python train.py --n_experts=256 --d_expert=48 --router_score="softmax" --normalize_top_k=true --balance_loss=0.00109 --norm_place="pre" --attn_scale=0.177 --tie_embeddings=true --init_std_qkv=0.0505 --lr_mult_o=0.666 --decay_shape="linear" --dataset="wikipedia_en"
Below are experts of layer 4 (counted from 0) of a mixture-of-experts language model. Rows are named router (the router's row for the expert), gate (a neuron's input weights, with its number), up (a neuron's input weights, with its number) and show model dimensions 0-159. Each number is 50 + 12 x the weight over its row's rms, rounded and kept within 0 to 99.
After each expert's rows: a language model's description of what the expert responds to. This comes from a sample of Wikipedia text that the model never trained on.

# expert 32
router:31 60 46 70 43 52 39 80 46 38 47 43 35 43 59 35 57 45 37 44 54 30 53 35 43 59 32 66 66 66 58 48 37 58 50 61 31 61 49 49 49 39 48 36 61 70 63 76 70 39 51 43 43 58 51 72 35 45 42 38 35 41 61 59 53 41 42 46 49 46 65 34 33 34 47 52 43 57 36 49 44 37 55 34 31 52 33 62 33 38 31 61 68 53 41 41 65 35 48 36 62 56 67 44 44 61 44 57 58 77 48 52 39 50 31 55 56 40 61 54 31 42 41 47 32 61 29 23 35 46 43 51 40 51 47 39 39 78 48 47 49 56 40 20 52 35 60 49 66 39 54 48 48 42 46 46 31 64 59 62
gate0:46 45 49 52 89 45 49 27 68 49 51 57 44 52 69 40 41 58 41 33 51 47 64 56 41 43 47 56 38 46 56 65 46 34 58 35 60 46 53 44 50 66 46 47 57 59 57 47 61 33 51 58 49 53 59 56 72 38 47 42 60 54 48 49 42 46 53 56 42 61 56 48 48 49 38 56 56 43 37 43 43 66 86 54 87 76 42 63 54 55 76 37 66 41 57 41 42 54 64 52 49 60 45 61 42 47 31 53 48 24 72 62 57 47 52 56 43 35 51 37 55 48 42 65 85 45 33 39 43 69 45 69 34 49 24 74 52 52 42 58 62 41 48 43 44 49 67 69 61 65 57 51 65 48 65 76 49 47 40 59
up0:66 50 77 40 64 54 55 45 58 58 80 45 43 45 30 70 48 47 65 22 58 50 49 45 51 38 53 51 38 69 43 35 39 64 61 57 56 56 54 49 35 42 41 41 46 42 50 25 42 51 52 73 46 54 55 61 59 57 59 67 92 43 39 47 48 35 59 40 48 56 36 64 39 49 33 58 48 48 64 50 49 47 48 61 35 86 54 59 57 70 57 42 49 69 42 26 42 58 52 45 50 60 25 57 46 51 67 40 43 49 53 51 58 53 52 44 63 38 50 60 63 36 42 34 31 25 50 56 47 78 51 48 48 65 61 52 33 59 59 62 48 29 40 56 72 44 61 59 46 66 55 47 50 47 68 41 69 63 52 57
What it handles: Common prefix pieces

# expert 44
router:73 25 29 40 31 47 58 47 54 61 46 31 35 37 31 63 39 35 42 62 44 53 43 75 45 60 35 37 91 32 42 71 39 51 37 36 68 56 66 53 38 66 49 58 50 44 37 48 61 57 51 43 67 51 62 59 50 37 47 44 35 61 53 52 61 42 52 51 48 40 70 35 62 44 70 56 67 61 18 39 46 45 37 44 55 33 34 49 40 54 55 47 51 42 56 54 73 73 45 73 37 66 40 48 67 53 48 55 54 59 50 59 57 39 36 44 36 47 50 55 38 64 61 76 48 65 47 61 47 49 37 62 55 45 64 45 58 55 65 49 53 45 45 59 32 58 53 38 49 38 28 58 34 50 57 56 34 54 62 55
gate0:39 46 68 38 46 45 55 52 61 54 48 58 48 57 44 81 47 58 51 49 70 58 66 54 68 30 49 46 45 51 46 58 61 33 55 63 56 44 38 55 66 50 54 69 54 44 62 37 57 39 27 52 39 59 71 53 46 77 34 47 62 60 59 45 48 66 80 72 43 55 41 78 70 43 51 48 43 57 65 52 57 48 39 49 42 64 48 44 50 30 62 49 58 60 48 36 70 67 66 61 33 52 68 69 40 56 48 36 43 55 63 58 50 34 38 53 57 41 50 50 43 72 39 48 33 37 48 60 49 26 48 49 49 55 57 21 56 45 52 55 41 46 63 38 43 38 53 60 36 63 43 37 86 58 28 58 38 50 41 25
up0:60 54 53 46 52 40 47 54 33 50 58 52 50 69 40 48 59 40 42 41 70 44 44 52 44 34 45 64 54 41 40 29 26 55 47 71 45 67 54 42 54 46 53 56 64 52 60 73 37 58 74 39 35 43 40 37 38 61 61 70 44 55 29 63 39 49 37 45 50 86 58 54 33 45 50 46 79 58 42 48 43 30 50 58 63 49 81 32 54 49 40 58 45 48 52 66 34 54 54 52 55 47 31 25 56 40 37 46 58 42 49 60 60 70 65 44 71 62 70 32 56 48 41 52 70 38 53 71 49 43 53 38 47 50 60 42 47 32 45 86 55 39 54 54 51 36 50 54 61 29 69 46 49 31 35 42 45 61 55 38
What it handles: English place-name suffixes

# expert 9
router:52 54 37 44 50 31 49 31 62 55 73 36 33 21 42 55 47 38 61 15 40 37 36 55 58 36 49 59 53 56 54 40 50 63 38 44 71 61 43 59 44 46 50 53 72 58 34 58 42 41 52 74 65 56 52 65 48 50 51 48 43 59 32 61 34 60 48 31 56 45 40 26 34 51 56 55 48 50 69 64 47 61 56 53 39 41 46 55 32 54 55 46 43 46 60 57 49 63 40 49 38 40 52 53 57 54 63 34 71 43 67 40 68 70 57 36 38 53 36 54 52 32 57 37 38 53 62 58 60 64 45 83 41 39 40 73 31 55 45 48 35 25 34 59 70 59 46 41 48 37 72 57 66 43 45 36 68 36 57 58
gate0:40 50 43 42 59 40 65 58 36 53 46 56 64 51 27 34 24 46 51 44 17 37 51 50 36 57 54 39 65 55 27 75 39 48 49 60 62 30 34 35 40 60 57 44 42 48 61 54 53 68 59 57 32 54 34 55 38 58 52 39 41 39 52 50 46 15 48 32 62 57 44 43 73 42 47 38 57 46 44 51 50 35 53 72 66 59 64 41 50 44 62 56 53 39 61 31 47 61 56 79 61 54 44 45 21 64 52 44 69 39 46 47 75 50 52 58 68 54 40 44 62 55 41 31 73 52 47 53 36 52 39 66 36 70 38 51 63 43 49 40 44 54 51 59 60 51 40 53 21 48 32 64 48 42 36 65 42 45 45 46
up0:80 62 64 37 69 63 56 45 43 50 58 48 53 50 55 68 43 41 61 41 40 55 56 37 71 35 37 45 51 56 42 33 53 63 35 64 45 64 43 46 30 60 52 68 48 66 35 53 47 56 69 46 56 51 33 51 24 49 51 63 56 33 60 40 57 42 35 62 44 61 33 55 51 63 68 26 50 52 47 37 43 25 55 49 59 66 54 70 42 63 48 60 52 50 65 45 64 73 43 39 37 42 43 71 62 62 46 60 47 55 33 64 76 52 52 35 64 58 61 43 53 65 44 57 61 42 52 55 46 51 55 75 38 75 25 53 56 62 52 67 40 43 33 81 43 65 73 58 41 32 55 60 50 58 45 60 51 58 44 48
What it handles: Accented letters, infobox units

# expert 53
router:26 24 43 60 57 63 73 50 32 47 34 25 56 63 50 59 41 54 42 48 37 39 60 51 52 83 43 37 66 35 53 64 67 46 42 57 52 33 54 29 23 72 36 30 45 47 42 46 41 53 35 53 51 43 36 52 57 57 56 36 47 55 31 56 56 29 47 60 66 48 48 65 54 44 63 56 64 47 36 31 46 38 23 66 76 34 42 36 59 46 68 47 39 50 52 48 61 38 48 46 32 53 33 54 45 38 57 29 46 38 37 51 49 54 71 57 39 43 30 53 52 47 51 38 54 65 46 54 46 39 35 52 54 54 49 56 63 47 39 37 57 54 50 49 63 56 49 48 36 78 60 61 39 59 25 59 67 66 55 39
gate1:59 58 36 41 55 46 55 70 35 42 50 53 48 40 31 53 62 68 28 26 44 70 32 29 68 53 50 61 50 41 52 46 51 49 44 27 53 31 89 46 68 48 38 43 38 30 64 40 65 64 54 52 29 58 59 53 51 36 68 56 42 34 72 63 62 42 58 32 48 54 62 42 42 59 43 34 47 64 43 45 42 46 58 68 28 46 41 64 47 53 57 53 66 48 27 66 49 46 47 50 51 63 51 41 36 69 55 72 49 56 59 44 55 33 41 50 41 49 57 46 39 40 87 58 52 20 52 41 52 58 41 58 50 48 57 68 58 56 59 37 45 51 53 76 58 62 41 39 49 65 43 53 51 66 37 58 49 34 61 43
up1:44 51 69 24 30 66 64 48 57 58 50 56 42 44 69 39 39 48 37 66 49 51 53 58 53 55 49 53 44 53 54 39 46 60 65 61 56 81 43 52 55 42 54 46 46 57 31 49 70 42 51 50 52 46 61 41 44 36 48 42 50 23 26 66 52 50 44 67 42 22 25 56 65 63 60 62 24 34 44 52 45 54 30 41 57 45 43 43 47 57 48 68 67 50 45 17 46 29 56 31 60 48 51 44 60 51 60 53 55 73 55 36 42 40 47 45 77 52 55 36 40 46 20 69 37 69 44 57 53 47 70 49 41 60 53 38 54 50 60 61 61 41 34 55 52 45 51 32 49 26 54 45 51 53 39 51 31 39 51 78
What it handles: Name endings

# expert 14
router:34 50 40 51 44 43 62 34 70 57 28 55 39 45 46 51 29 49 59 54 52 53 53 49 69 39 49 37 56 46 57 29 56 49 54 69 69 54 48 52 52 41 55 61 59 56 67 45 31 52 41 53 64 55 45 50 59 53 64 51 36 26 50 64 27 47 55 30 32 50 50 45 59 81 75 25 34 44 37 56 56 38 52 66 58 55 49 69 47 48 41 38 59 61 67 27 48 50 36 41 48 50 54 56 43 71 60 45 64 55 46 58 49 34 75 58 66 50 40 34 33 59 47 61 32 74 35 81 69 64 67 52 40 57 41 66 47 59 53 57 41 46 70 57 66 48 31 37 27 40 39 35 58 54 54 46 40 45 45 61
gate0:53 52 49 59 73 56 46 49 39 46 39 36 60 35 60 35 48 42 44 46 41 45 54 52 35 74 63 69 99 47 56 58 36 68 29 47 49 22 68 42 60 61 49 52 53 47 42 49 41 61 41 75 30 34 56 41 48 57 30 58 52 57 38 65 42 38 66 49 50 46 42 47 63 52 52 65 56 50 51 46 69 52 30 75 34 51 61 51 47 23 66 48 52 65 54 42 39 33 63 56 41 51 59 60 44 45 38 49 84 43 35 50 62 41 51 55 44 51 42 50 53 39 50 55 49 63 62 53 53 65 58 32 63 51 38 28 44 53 29 46 46 58 57 50 56 46 29 38 55 30 31 53 54 51 41 39 47 52 32 31
up0:49 33 37 43 52 42 48 57 55 25 40 63 39 58 54 68 67 42 40 53 46 48 40 46 59 45 29 54 29 48 44 44 75 40 77 51 64 68 50 53 57 40 56 61 55 69 56 35 54 38 44 42 45 63 51 55 52 47 61 49 29 42 38 33 61 47 33 42 49 60 53 42 36 43 54 49 51 35 43 40 25 54 58 15 71 41 66 46 52 78 52 63 43 32 49 44 54 84 47 34 37 57 44 31 50 51 69 45 21 60 59 55 43 58 45 28 36 53 42 48 50 43 51 44 68 51 36 51 40 46 36 52 39 49 52 75 34 45 62 48 55 37 35 46 40 44 45 57 54 72 60 73 30 35 58 50 45 59 52 67
What it handles: Table header cells

# expert 17
router:40 79 42 40 57 32 45 66 37 54 49 57 46 52 68 41 61 48 47 46 61 25 47 43 47 69 20 39 59 70 54 22 42 50 28 61 50 54 53 58 66 39 41 36 61 59 57 60 49 48 44 58 24 61 66 45 25 71 27 45 42 49 32 53 67 52 58 41 46 46 42 49 63 48 40 26 35 66 41 46 61 44 62 50 48 64 27 45 41 45 46 45 56 43 58 71 56 30 66 43 63 44 71 52 37 61 47 56 63 72 55 48 40 51 51 65 63 27 45 58 42 53 45 45 61 53 49 28 46 58 53 72 34 62 45 41 56 65 54 45 52 67 46 56 63 53 49 55 65 25 57 31 65 43 51 47 36 44 62 59
gate0:74 39 39 73 50 42 45 25 31 44 31 59 35 42 45 58 35 52 56 58 55 37 42 35 63 70 36 37 61 45 45 54 51 64 33 61 46 37 54 56 54 67 41 58 52 34 48 43 46 50 46 33 57 43 46 42 42 47 52 58 43 48 29 32 57 58 66 60 54 58 57 66 69 66 47 67 64 63 48 40 70 47 27 59 54 58 51 45 43 63 70 49 53 46 49 73 45 43 44 52 41 67 41 69 42 33 37 52 45 48 34 48 60 32 66 40 51 51 56 36 40 70 40 60 70 43 67 46 53 53 55 37 52 56 32 59 29 38 42 51 39 69 10 40 46 27 53 53 64 41 39 55 36 45 62 33 71 70 47 45
up0:62 37 45 43 39 21 52 40 50 41 32 66 37 29 53 77 63 64 44 51 52 43 44 49 47 55 27 49 52 41 65 57 60 68 44 58 37 65 56 63 56 56 32 51 34 28 44 56 33 28 68 29 59 62 57 35 67 27 53 58 44 31 43 51 44 66 60 58 43 64 43 73 58 61 61 55 48 58 41 40 70 30 40 55 62 46 65 52 39 56 48 49 53 53 69 75 46 30 17 37 44 65 32 62 61 62 58 59 54 72 55 60 46 51 53 41 69 45 58 54 40 48 45 53 50 48 71 55 69 56 25 53 50 62 52 57 55 51 45 53 59 50 35 41 42 49 41 37 52 46 42 49 35 47 48 28 51 59 74 55
What it handles: Word-initial prefixes

# expert 2
router:30 40 50 43 81 47 66 51 56 67 55 28 63 47 58 45 55 24 52 53 29 52 39 31 59 47 37 42 36 54 49 57 59 46 54 68 48 66 51 36 32 59 20 52 63 39 35 47 32 49 54 56 35 58 64 59 45 59 44 59 50 46 57 36 81 42 47 50 21 52 51 54 49 57 46 25 54 34 48 52 34 35 53 62 64 49 72 42 50 49 51 48 47 59 56 41 51 58 54 66 81 62 67 50 45 45 36 64 62 32 60 47 49 54 41 52 68 58 51 47 55 54 63 38 51 42 55 33 59 35 54 56 53 51 73 35 73 42 47 43 52 32 55 63 59 62 46 45 62 28 59 47 68 66 41 68 61 28 33 67
gate2:40 62 46 47 47 69 69 69 65 26 61 59 38 28 34 30 48 60 44 36 67 51 47 59 34 61 46 70 47 39 59 33 21 43 34 29 70 22 66 64 60 53 47 55 56 56 52 46 45 54 57 32 42 59 48 70 44 66 44 74 54 60 63 43 59 50 53 47 62 36 47 39 49 33 47 34 42 47 66 47 42 45 52 56 44 51 49 52 44 40 43 34 42 57 65 49 50 48 47 46 56 51 71 35 38 49 52 48 55 48 64 51 61 56 63 42 46 39 58 58 43 63 55 34 30 41 26 86 54 72 45 55 29 41 67 57 46 38 31 79 70 48 57 68 48 72 45 39 38 53 56 54 45 51 59 32 54 45 54 49
up2:67 51 64 45 62 43 47 73 64 39 64 65 39 51 37 60 54 46 58 40 64 46 52 50 47 55 44 92 59 63 62 30 62 36 50 49 57 51 48 47 63 52 43 48 52 63 52 61 59 35 43 53 25 69 54 48 29 57 62 71 58 46 69 39 67 48 54 53 59 59 65 41 43 26 35 47 36 55 80 50 68 46 41 57 44 39 44 63 84 49 66 52 71 37 40 41 57 50 56 22 62 29 69 53 39 34 75 55 44 47 56 47 34 43 45 49 62 36 48 55 42 54 62 39 44 64 43 40 47 65 51 61 48 45 53 29 40 50 72 63 38 49 45 54 42 71 36 47 47 63 50 64 56 42 48 43 52 45 44 67
What it handles: Scope and rank adjectives

# expert 45
router:36 52 42 52 70 49 26 47 36 36 56 83 56 69 48 50 58 45 49 52 41 53 74 34 42 48 58 36 45 32 62 75 60 63 65 35 23 57 59 61 55 62 32 72 31 53 54 37 42 45 53 40 37 28 46 38 57 58 65 43 75 54 69 34 45 44 41 47 30 54 36 48 40 38 39 47 53 21 58 51 41 63 57 40 51 46 55 49 52 43 38 34 71 51 41 43 49 40 39 58 44 52 39 48 51 52 39 65 55 35 28 50 68 49 48 57 51 37 51 25 47 33 54 59 38 57 68 46 63 47 35 53 66 41 57 47 53 43 35 73 55 58 54 44 56 29 43 60 50 47 62 67 52 49 35 78 33 41 57 48
gate0:73 64 31 65 54 59 44 31 57 59 56 55 64 48 42 57 44 56 52 53 28 47 43 56 46 37 45 47 51 55 73 52 64 43 46 41 35 59 67 54 60 38 50 64 30 59 43 68 58 35 45 69 37 58 59 64 65 64 47 52 84 46 49 36 63 54 49 56 32 31 48 41 84 50 49 57 66 49 45 43 46 57 42 57 56 48 50 58 60 36 43 59 64 68 54 52 40 70 67 50 49 63 46 65 58 35 50 70 62 51 36 66 59 36 52 57 69 55 37 96 23 49 47 56 63 43 54 43 63 44 40 49 60 46 55 45 64 64 41 47 37 72 31 41 37 47 33 47 67 50 42 55 71 50 56 50 45 58 42 58
up0:68 25 55 50 43 54 55 48 38 37 46 35 56 38 58 39 54 46 50 56 52 56 46 52 66 51 32 67 58 63 59 39 31 63 38 52 60 41 51 65 37 58 34 44 42 64 23 71 42 54 42 28 35 54 64 40 43 54 39 35 42 23 62 58 56 48 48 74 63 51 55 72 52 66 51 38 65 64 65 31 54 57 38 39 45 51 41 54 30 52 54 44 33 35 60 40 43 61 56 41 64 32 48 34 52 49 62 58 51 49 47 21 42 61 39 51 41 51 70 31 46 61 49 28 64 49 55 45 33 51 63 47 64 30 46 57 39 51 76 44 62 56 61 39 48 70 55 51 52 38 41 50 49 18 48 32 81 41 59 36
What it handles: Adjective and participle endings

# expert 6
router:79 73 57 51 40 63 41 61 62 39 39 51 40 70 42 55 50 37 35 28 52 37 46 45 53 52 56 42 78 47 58 36 69 50 63 43 60 45 77 34 53 66 64 57 42 62 38 65 84 63 57 48 65 48 59 51 47 47 55 45 43 60 64 31 55 23 44 25 55 36 23 40 74 46 66 52 49 39 65 47 53 39 56 69 34 60 47 49 50 48 44 34 48 42 45 47 53 54 41 55 62 51 36 42 70 61 57 37 39 42 37 52 66 48 54 46 50 37 41 50 61 54 27 61 43 33 71 61 29 44 52 48 33 61 42 57 51 40 61 44 43 64 32 55 63 64 62 51 32 63 53 44 34 46 61 45 71 45 42 52
gate0:40 42 33 47 68 42 61 40 48 45 52 39 40 52 63 39 36 53 47 61 54 54 63 49 55 55 43 44 47 32 47 47 69 41 55 69 68 65 38 43 70 39 63 71 48 72 54 49 54 29 46 47 43 69 44 47 56 53 51 43 40 47 56 58 39 56 51 47 54 51 72 47 56 34 57 66 20 54 44 51 46 76 49 64 53 39 42 70 40 51 73 57 44 39 46 54 55 55 52 46 52 63 53 63 47 53 53 57 45 42 61 58 32 38 57 40 21 34 45 41 33 59 66 67 30 55 36 57 44 56 41 87 36 34 58 55 30 79 49 13 57 39 46 55 62 41 41 31 42 64 60 58 55 48 50 46 30 44 74 65
up0:66 59 49 57 69 47 45 70 51 56 54 55 47 65 57 61 34 53 48 70 59 53 32 65 38 62 79 49 87 62 59 56 47 39 57 68 65 57 35 35 52 40 71 44 42 51 33 57 70 61 45 26 50 57 59 58 68 51 54 37 32 60 55 37 67 55 40 50 65 46 35 47 69 56 70 57 28 39 51 45 57 49 48 58 69 45 47 41 47 54 45 63 42 52 41 76 44 40 36 75 35 48 67 69 48 42 43 38 64 52 50 62 52 52 49 43 34 37 25 53 21 47 52 55 37 50 53 48 51 42 33 53 44 37 52 66 76 53 36 45 43 60 53 58 43 42 38 56 42 64 32 76 42 43 59 36 38 42 56 51
What it handles: Consonants after word stems

# expert 23
router:35 61 49 31 45 58 38 62 49 33 34 63 60 44 68 48 66 62 68 40 45 54 43 71 52 43 34 71 65 56 51 57 50 37 64 36 43 40 59 37 59 49 55 48 43 59 49 55 78 69 35 63 36 52 38 61 62 53 59 49 43 51 52 60 58 27 52 22 54 57 69 31 64 38 66 68 55 32 61 28 42 67 54 53 57 38 41 56 27 47 55 39 51 53 24 42 50 45 59 37 54 63 59 55 65 67 36 71 37 39 65 34 37 70 59 46 39 41 55 53 80 49 38 44 38 61 44 60 27 42 42 47 64 46 52 37 39 49 46 41 52 48 25 30 53 64 50 59 60 69 48 52 41 44 43 32 46 50 46 45
gate0:41 41 48 50 61 54 60 62 41 44 35 75 73 63 53 59 76 55 58 58 51 52 34 53 43 39 51 37 59 53 52 48 55 77 63 45 45 48 59 50 52 40 59 50 52 51 56 71 56 38 47 22 36 61 43 32 65 44 67 61 57 54 56 32 35 64 24 37 46 38 54 73 55 61 68 53 57 65 41 56 40 61 38 41 39 33 56 55 49 66 47 41 48 41 69 59 45 77 53 56 54 61 24 23 62 50 65 46 48 55 53 42 51 42 68 55 71 47 78 44 57 44 51 60 49 60 30 21 57 63 55 57 41 44 44 35 57 36 34 42 43 40 59 32 77 40 49 40 54 34 43 43 48 49 55 49 29 41 33 56
up0:59 42 43 47 40 52 49 64 47 50 47 61 52 51 63 59 46 48 49 64 60 53 56 42 48 54 65 40 35 41 25 47 34 61 57 39 39 47 40 48 64 58 65 29 56 38 44 45 48 60 73 28 66 61 32 50 42 50 60 82 57 37 46 70 72 71 55 40 49 80 61 49 51 58 48 59 53 34 37 63 83 46 32 40 63 67 49 63 40 50 42 54 50 27 66 35 54 62 37 48 63 77 64 46 65 56 33 56 24 56 63 54 58 55 63 59 51 57 45 42 71 47 65 65 40 62 41 41 47 52 39 47 59 55 43 50 42 46 33 42 51 50 61 56 32 41 52 35 29 28 53 64 46 71 62 42 29 52 36 47
What it handles: Consonant clusters in words

# expert 0
router:37 36 53 52 32 45 65 41 54 40 39 36 41 28 50 45 28 58 36 22 49 55 28 55 44 49 40 53 66 58 25 34 57 58 39 13 55 51 41 52 32 67 53 50 41 60 37 50 33 60 35 67 44 80 27 62 37 56 52 42 38 57 38 50 66 56 42 52 69 42 61 74 47 57 70 64 76 40 67 32 39 58 45 34 42 54 53 39 49 72 54 29 41 49 63 54 63 59 40 26 42 38 37 63 37 41 53 47 45 40 54 46 47 41 47 46 43 48 41 56 63 34 38 50 41 58 60 62 48 47 31 72 39 51 57 53 45 44 47 49 36 52 38 49 67 41 62 51 57 43 59 41 48 47 36 49 53 44 76 43
gate0:50 50 40 60 69 32 53 42 60 46 70 54 48 47 65 55 30 60 40 41 30 51 28 38 28 39 59 54 40 63 37 40 55 72 40 70 33 57 55 46 55 49 60 46 19 46 37 54 51 55 52 28 43 50 70 47 53 59 41 50 43 33 52 64 64 27 46 66 38 68 47 58 61 33 48 50 73 43 57 63 50 59 67 67 62 37 62 59 57 62 42 58 41 44 41 44 30 42 50 55 52 70 43 44 41 23 55 40 51 71 51 32 39 49 57 76 65 39 53 52 55 35 61 33 60 54 54 50 45 34 34 64 51 60 35 29 56 40 43 25 34 32 42 50 69 64 61 27 61 56 53 59 58 45 42 57 66 45 55 46
up0:58 43 47 64 36 33 59 59 35 35 51 50 76 38 59 52 63 73 30 38 26 47 54 47 38 52 62 46 32 21 70 61 49 50 63 32 49 40 65 50 62 46 28 50 38 58 68 30 55 60 60 35 42 37 58 36 73 36 72 68 74 58 39 62 58 57 52 28 45 57 55 42 34 32 28 44 44 45 47 51 51 25 48 62 30 41 58 58 56 47 61 55 42 63 55 46 61 47 53 47 53 61 47 52 51 48 43 61 30 48 41 45 57 31 48 48 36 48 47 52 56 44 43 35 53 52 38 48 52 55 27 44 48 39 43 41 74 47 67 67 48 49 41 41 53 22 80 64 54 50 59 38 55 47 63 53 62 48 37 27
What it handles: Accented letters in names

# expert 16
router:54 71 52 39 52 29 31 83 48 35 62 73 46 63 64 58 54 44 34 46 55 55 58 61 59 29 62 70 81 76 37 32 36 23 62 55 48 63 62 61 62 45 56 55 44 52 56 74 59 50 70 68 64 42 58 56 56 56 65 47 62 36 58 50 43 45 36 29 60 57 43 31 45 53 60 36 39 35 56 55 56 47 80 60 27 60 61 29 44 38 35 70 69 46 43 57 43 45 49 43 60 48 47 56 76 42 46 48 54 54 42 56 51 62 62 49 57 50 60 58 49 57 45 57 39 52 42 53 27 28 56 40 41 61 30 49 58 37 34 37 58 39 42 54 56 59 54 71 48 45 57 44 56 39 52 46 49 58 60 41
gate3:51 34 56 60 42 52 40 26 58 54 26 57 31 69 38 44 42 52 61 50 57 49 31 58 48 62 44 52 64 52 51 56 64 47 40 54 72 60 62 59 45 60 59 36 24 65 51 38 58 38 57 55 57 49 68 34 62 42 53 63 52 53 61 62 53 40 55 48 41 46 29 47 42 86 49 48 51 44 35 28 43 53 34 24 56 53 45 66 57 50 69 43 35 27 41 52 61 45 46 94 37 40 53 52 45 52 30 44 46 55 51 36 44 73 22 37 57 51 59 63 51 41 54 53 41 41 37 48 52 57 50 61 43 42 77 57 39 48 49 60 74 48 65 39 39 45 58 63 32 46 37 36 67 57 41 33 60 49 40 46
up3:49 48 65 63 52 69 53 40 54 51 50 51 68 45 53 28 62 62 53 51 57 59 47 49 46 39 54 41 57 63 35 67 40 36 57 45 49 34 43 55 67 60 47 73 56 49 59 51 42 57 60 51 48 48 22 32 64 42 46 63 56 37 58 48 32 48 53 37 67 67 52 56 21 48 54 71 67 58 37 49 64 45 50 60 43 57 59 54 73 42 41 65 64 57 34 12 31 57 54 52 76 51 56 72 40 61 51 57 49 27 61 54 61 67 39 47 50 44 50 57 56 39 42 85 54 61 58 65 54 74 81 61 49 37 45 52 50 58 49 43 53 43 49 44 31 38 57 87 66 45 44 51 46 45 46 45 29 50 47 50
What it handles: Consonant pieces in words

# expert 60
router:26 66 44 30 58 39 74 70 59 65 62 27 47 57 40 58 68 67 58 46 33 48 70 55 41 53 54 79 62 70 56 47 57 34 71 57 49 46 43 45 45 53 50 48 47 55 50 62 39 34 53 47 31 71 51 50 39 50 71 49 53 53 56 56 50 38 46 43 44 34 34 44 38 60 55 62 30 52 61 51 57 35 71 59 31 47 56 39 29 59 66 58 49 63 75 54 25 37 35 33 58 61 52 33 54 42 53 60 46 77 48 64 46 68 67 42 56 63 48 46 44 48 43 38 58 53 58 32 50 29 51 41 38 36 38 36 70 36 57 51 48 64 61 57 40 50 36 30 56 30 67 40 47 64 51 52 63 54 38 49
gate0:41 62 51 44 46 56 50 64 49 66 55 25 64 37 58 47 45 65 53 58 46 65 73 40 36 56 41 53 54 68 50 37 65 52 58 49 44 54 53 42 60 53 71 37 31 54 56 45 58 44 42 44 54 36 32 58 52 39 54 50 70 32 49 53 27 47 44 38 46 58 48 76 52 40 36 47 56 62 48 38 55 61 60 49 36 61 50 60 46 52 51 32 59 56 60 56 38 35 57 53 65 49 38 45 35 52 31 77 41 54 34 63 30 47 47 49 52 46 23 30 20 36 57 54 53 40 67 50 53 27 56 42 26 67 65 31 46 36 60 53 55 38 53 25 50 70 53 24 70 44 43 19 48 63 46 49 54 39 26 41
up0:50 50 47 55 63 40 46 53 64 39 58 42 43 45 56 38 45 60 31 71 47 72 39 50 40 53 51 59 60 45 47 44 52 44 48 65 27 49 46 31 48 49 39 55 39 52 58 52 60 57 50 40 42 44 43 60 28 44 58 35 56 77 41 37 60 43 50 68 62 53 38 56 49 60 37 60 56 54 38 50 58 65 45 46 21 60 59 68 57 55 62 40 47 59 58 44 43 60 47 77 59 29 43 55 55 49 42 70 40 61 37 41 22 27 49 60 60 56 47 52 52 61 52 62 64 38 47 48 55 69 47 36 58 48 44 41 37 68 34 43 20 42 45 41 25 53 34 49 91 49 59 65 44 38 79 75 52 31 52 26
What it handles: Leading digit of years

# expert 33
router:36 55 47 45 29 46 71 32 71 70 34 38 50 44 29 43 51 60 57 69 30 51 35 44 57 54 56 36 24 55 55 46 78 68 56 72 56 43 58 36 38 44 49 75 51 41 65 59 26 62 67 47 45 37 42 58 71 59 62 49 33 46 44 49 54 57 49 61 54 41 46 75 63 61 46 37 56 47 59 33 43 56 50 54 79 52 34 54 56 29 27 39 50 35 58 58 51 49 40 42 82 47 56 60 52 66 59 48 58 47 47 51 36 56 46 51 34 57 41 55 39 72 57 41 42 62 55 74 62 38 53 42 37 40 55 55 30 60 65 69 59 56 56 60 71 54 56 45 53 49 44 62 57 66 47 63 47 43 47 65
gate0:61 55 38 56 59 59 46 50 47 62 75 27 52 47 65 23 37 39 61 37 27 52 65 58 47 71 34 61 45 52 49 54 55 49 57 52 52 37 64 38 46 36 40 58 43 29 23 35 41 49 64 55 50 49 61 54 40 52 64 64 35 48 24 48 55 43 25 38 46 65 45 46 38 51 43 76 62 70 53 55 47 55 49 50 38 39 53 28 36 58 53 53 68 65 67 33 47 33 32 47 40 69 78 54 52 50 59 56 54 44 43 43 53 50 60 32 56 33 51 57 36 36 54 45 78 33 46 64 49 26 52 57 54 68 29 51 43 71 58 47 42 29 28 49 59 46 42 50 40 54 64 61 36 61 36 42 39 49 58 43
up0:43 39 46 51 49 29 45 54 80 55 36 38 61 18 35 57 34 53 49 33 44 41 47 46 32 48 43 22 35 46 45 53 50 57 48 55 61 48 26 42 70 39 44 37 43 33 59 45 45 57 46 80 48 55 45 45 55 55 58 35 54 53 52 52 33 69 46 50 40 33 41 58 49 46 54 55 48 52 46 47 55 65 57 72 43 42 54 41 27 40 66 48 52 51 52 26 44 50 67 44 60 57 59 33 59 41 52 57 56 61 40 59 41 37 43 43 39 40 47 57 34 44 55 39 57 43 58 30 57 41 47 44 50 66 52 92 74 62 44 53 60 67 58 31 86 39 37 70 34 31 63 44 45 58 53 65 60 49 61 58
What it handles: Table cell contents